{
  "d_expert": 32,
  "router_score": "softmax",
  "normalize_top_k": true,
  "lr_router": 0.00114,
  "norm_eps": 1e-05,
  "tie_embeddings": "early",
  "optimizer": "soap_variant",
  "seq_len": 512,
  "train_tokens": 257600000,
  "dataset": "wikipedia_en"
}
Below are experts of layer 3 (counted from 0) of a mixture-of-experts language model. Rows are named router (the router's row for the expert) and show model dimensions 0-95. Each number is 128 + 32 x the weight over its row's rms, rounded and kept within 0 to 255. Numbers have three digits each.
After each expert's rows: "gets" lists some tokens that make up at least twice as much of what it gets as of all text. This comes from a sample of Wikipedia text that the model never trained on. Tokens count by the router's weight.

# expert 20
router:079148139111041080133128166127149189167111147143126094153142124091096153126162094123131074145086110106104134141115170129131128178158119089119120114131128124075157126143150095172107154035145108072140122110169106202113195135145068094141099115165156111105088106114135180132087146146095137193
gets: " was", " is", " to", " had", " were", " also"

# expert 43
router:109158142110088104145165123119121157145095155140143139117182049093148163089135058101084160130113144111127108138095160168157107146097099073136105077037106109074151091140149121150146180120150116118136169103168123118143155132146150123133058135154166109106140063112069147157130193192098160129
gets: ",", " in", " March", " October", " July", " August"

# expert 31
router:152126200092099140143201154164121168124088169139142096154157092123103130117123103120114140196113147077115184135114123168165135186090185098136086118105089159146130110205128097159117123106119072082166173099130097126128134095169121126160125151137157109123116102103079138166112184117066118200
gets: "-", ":", "|", "\n", "=", " •"

# expert 68
router:098113097097103128138133130140138142131110162147142074175141085079125127110184119097060126130118131140110195156199168175115062161083136123136140083136089089122127139161127128181117137091149108118129188101130133143111128124221131112158105148164171131137133094067115140143101140137102153239
gets: "t", "c", "g", "n", "r", "d"

# expert 33
router:118134160142094097179149131136181188130102146159181118156132082118104212125165082116102165163113124130105122212143139143134093171131117100091110081086108121088136143100195118177124179117167083051131118067155119123146153138163120093146099147143157115057134065127113138140141139149120156143
gets: ",", " and", ")", ";", "\"", " –"

# expert 11
router:111122135068129085131158155182151134147109161132170097129160124098051148104156097104092139142129121141125122175154202161143122167149159102146139099088085119125129217099148055154123153132154122128163162100171101126054158119164132119138093155162157112104121128087134209165101186172101152124
gets: "-", "–", "  ", "/", " \"", "="

# expert 25
router:145158162101078123158199168156149126153115162150163134155158088118110126087169083132117112135069164088096131128122128139136134134142140104107185085083079127133165193162123124183115154116162107130146138056171097177057210143165090104138101162140162114097137106128062148136113114141106129179
gets: " a", " an", " more", " all", " two", " so"

# expert 42
router:065187153130120108136152137197188161170110175152188126168126124123110138080160120098127112150088086128097126152107143138149106134132126041136085107126114135128164121163187136122120127063190107090159134149134103114093141116150039074137066136139149114103078090131128144156134144164072153122
gets: "s", " School", " season", " University", " team", " election"

# expert 0
router:089142134063090136130174127152120157157065123140129128121157117110098155123136055125120110144128146144095168142144153140140080201130139116123065100134053163105154179175131115161097156104124084087171164090123103129115144111197127109130116193132146054100113110051120196122152154140102131149
gets: "\n", "-", "|", "\n\n", " a", " one"

# expert 22
router:136180121094033071147122163136180151128102136141172128151119087087080125108184118065079121126133106097143163114117164148153123152124123116127110091121030096111164136172148115125127172045127121116154163099158097196096164116123128088133089136156131129128115121131069147162103160161119163158
gets: "ing", "ed", "d", " of", "ted", "ated"

# expert 19
router:074124177130135110184163156130128173127097176156140114170147106106097125082177131122115133173084100135102135135187125140106111167110126102089114087113076160114182124084163112181088157131151110046188122117152125209139164107167094102190084154144196096112150086115128133132130112140094131143
gets: " that", ",", ".", " he", " it", " which"

# expert 78
router:132114138103112094157142149151102157163112200144143118162137082142084134102115122084066090197126145095131147160087130178206123150104145122138079137093070105162118105152142109136119166082131079096151176125129096135095148081135119098146104125164149095099100084130073131158111199147062172179
gets: ":", "age", "ly", "ed", "born", " January"

# expert 67
router:137108147111123096163155136171135181131108190122183116173143104126060124099168129133083134162128135113113198129116117173158145146103153129148108138088087147162153144154140077135120145087115068075134139110136116133095156076141111091142126127135123116119103105080045139196116214175055154162
gets: ":", "-", "–", " /", "/", "19"

# expert 70
router:093138158125062116190150095144147153173091153152120107155166105079131128068153042113101127136128127112108157135124147153129126170085172098064136086117066148120178124108166088183109139118150106105164172123211118211149128090158115126134077134178140097102158128095124115108128150166120137146
gets: " In", "In", " in", " with", " by", " The"

# expert 59
router:100142137118115071206151159132207169142094161165171135157153105091092190133157101117074165155104122141103144162150131125134109171153137083099089053092119151088157156115157134161113179128148116076123163080135103140131149131177139082138076150150131106052142072111134149144104157160122157158
gets: ",", " and", ";", " or", " &", " but"

# expert 30
router:122154142121134125127150108193125150174074167155156089172170078054116144113147070098112146143121154130088142147167147182148078164128151128130145085113132142109139153101208114210089129098113106129160124118124087161128159146226129101131106155176149121120121100078096134161141158142089185129
gets: "S", "M", "B", "C", "R", "D"

# expert 58
router:122152122092119144152160142132209135169101155114180126127133132050065149103175124090071131153103114093136153162161181171116121139114139132144143123102090101100154155145161099152120152089160120135111184092156110142072142136187111136119083192171129100122086087134067150187137205153102141145
gets: "-", "/", "–"

# expert 79
router:129137134101141100129159158149139150177103132127158056171145139102111143092137130103072116156095158146108176166174172126167133191089122096139169086098097169088147183139160100161120177122146116113172173094153132152064130137173108137143056157143138149064134104072123161147111171116065176137
gets: " \"", " (", "–", "/", ".", "-"

# expert 1
router:121137217110116119180129100181165161141089148142144123170134108044093173126142126112132114136124121135112109132174213229142114138111150099121137081113129092087156127134156135131068157101154064127116148115150092178099158156166113114143122117177148059102124093124138149177123143165097160144
gets: "k", "i", "h", "u", "a", "g"

# expert 77
router:099128142111093066127145157132149181140123154145128109134180109105156190114139100121104074141073113105100124165130181135130107206138141059111116078125134159102120156125127091166125159085140099063172138107140093196105149103139096132131078146177125120113126049094136141140089182176110160188
gets: " to", " was", " is", " of", " are", " were"

# expert 64
router:098151152134115139123112122143147114126127163166150127134169095062125154100137117068054124146112099100065187191127197147149078151135148125138129109126111150136167165143149129190104165116144091127123202137098065143102138171161048123146092100131144127054143112112096167164131185164105132143
gets: "'", "s", " the", "’", "t", " a"

# expert 47
router:149215125090098069183223139215152132141038129150155073133152096107150121100115107101106131128134145126107164138126142146158128173145148129130113116093029127106169133115145114140118140104130096141139179105163106153085163084163132121161111167163153121108143122127128126145127141157132178180
gets: "=", "\n\n", " The", " New", "The", " Total"

# expert 28
router:100148132096113104131154169177148156172096165162187117159143102109065124092125127104116067181127126123096184181109135187210116135094124071106067118102074110148123115142150115145143129082157108068167138131131087098069144083197087090134131135154128086108140101134131128157150151156096152116
gets: "s", " name", "ation", " career", " title", " season"

# expert 55
router:078130173075112128121169128116159165158090131133169084157167115103154125097118121124117114130122141122068118175125196133144125144120166114110154087110135142075145138145137088109088151123184120126150127084149133121086106107144102119140112191163142119046120099071092134161111161127025229139
gets: " (", "–", "{", " ", "°", " ="

# expert 29
router:110151131057108075146166161130131178144098171125134084147161112088094152104119143093042130129132126148125123170137165149155075191115139091129135075074103129111155151126122071142113166124125073127117180099120144146086140093159162124170069139166140146128132111103122123199047139158079168147
gets: "–", "-", ".", "=", ",", " —"

# expert 6
router:110152132112042091198144163155170154169117138133149083152118104111115156093164119096130094133126104114104153136109175125178122164154109116076137122105082113062139122149170116141105140065149125081133135106177112189108165120127088076144091146161200111098134133113118153177066155155081158185
gets: "ed", "d", " used", " made", "ing", " won"

# expert 24
router:113135181086116084134191134148103153152083154148135076154148102130101146155144117108069132221124137085102141178126135166126101181091171118117078130101122140121120178137125120164082140097139082084163149095153123159120164109128115075152082150157152089091135072115084186116118180148106196150
gets: " |", "=", ":", "|", ";", " –"

# expert 4
router:124154120043080082132140098128164181147066146153142122140131119098103210084167097093100135146117103122143168140177168155157101114122105096145153118060094115106142192130202124174128135047149098108147162123137114139094140147136107124146125147158142119100142105112097147141111171180085192164
gets: "0", "1", "2", "4", "5", "3"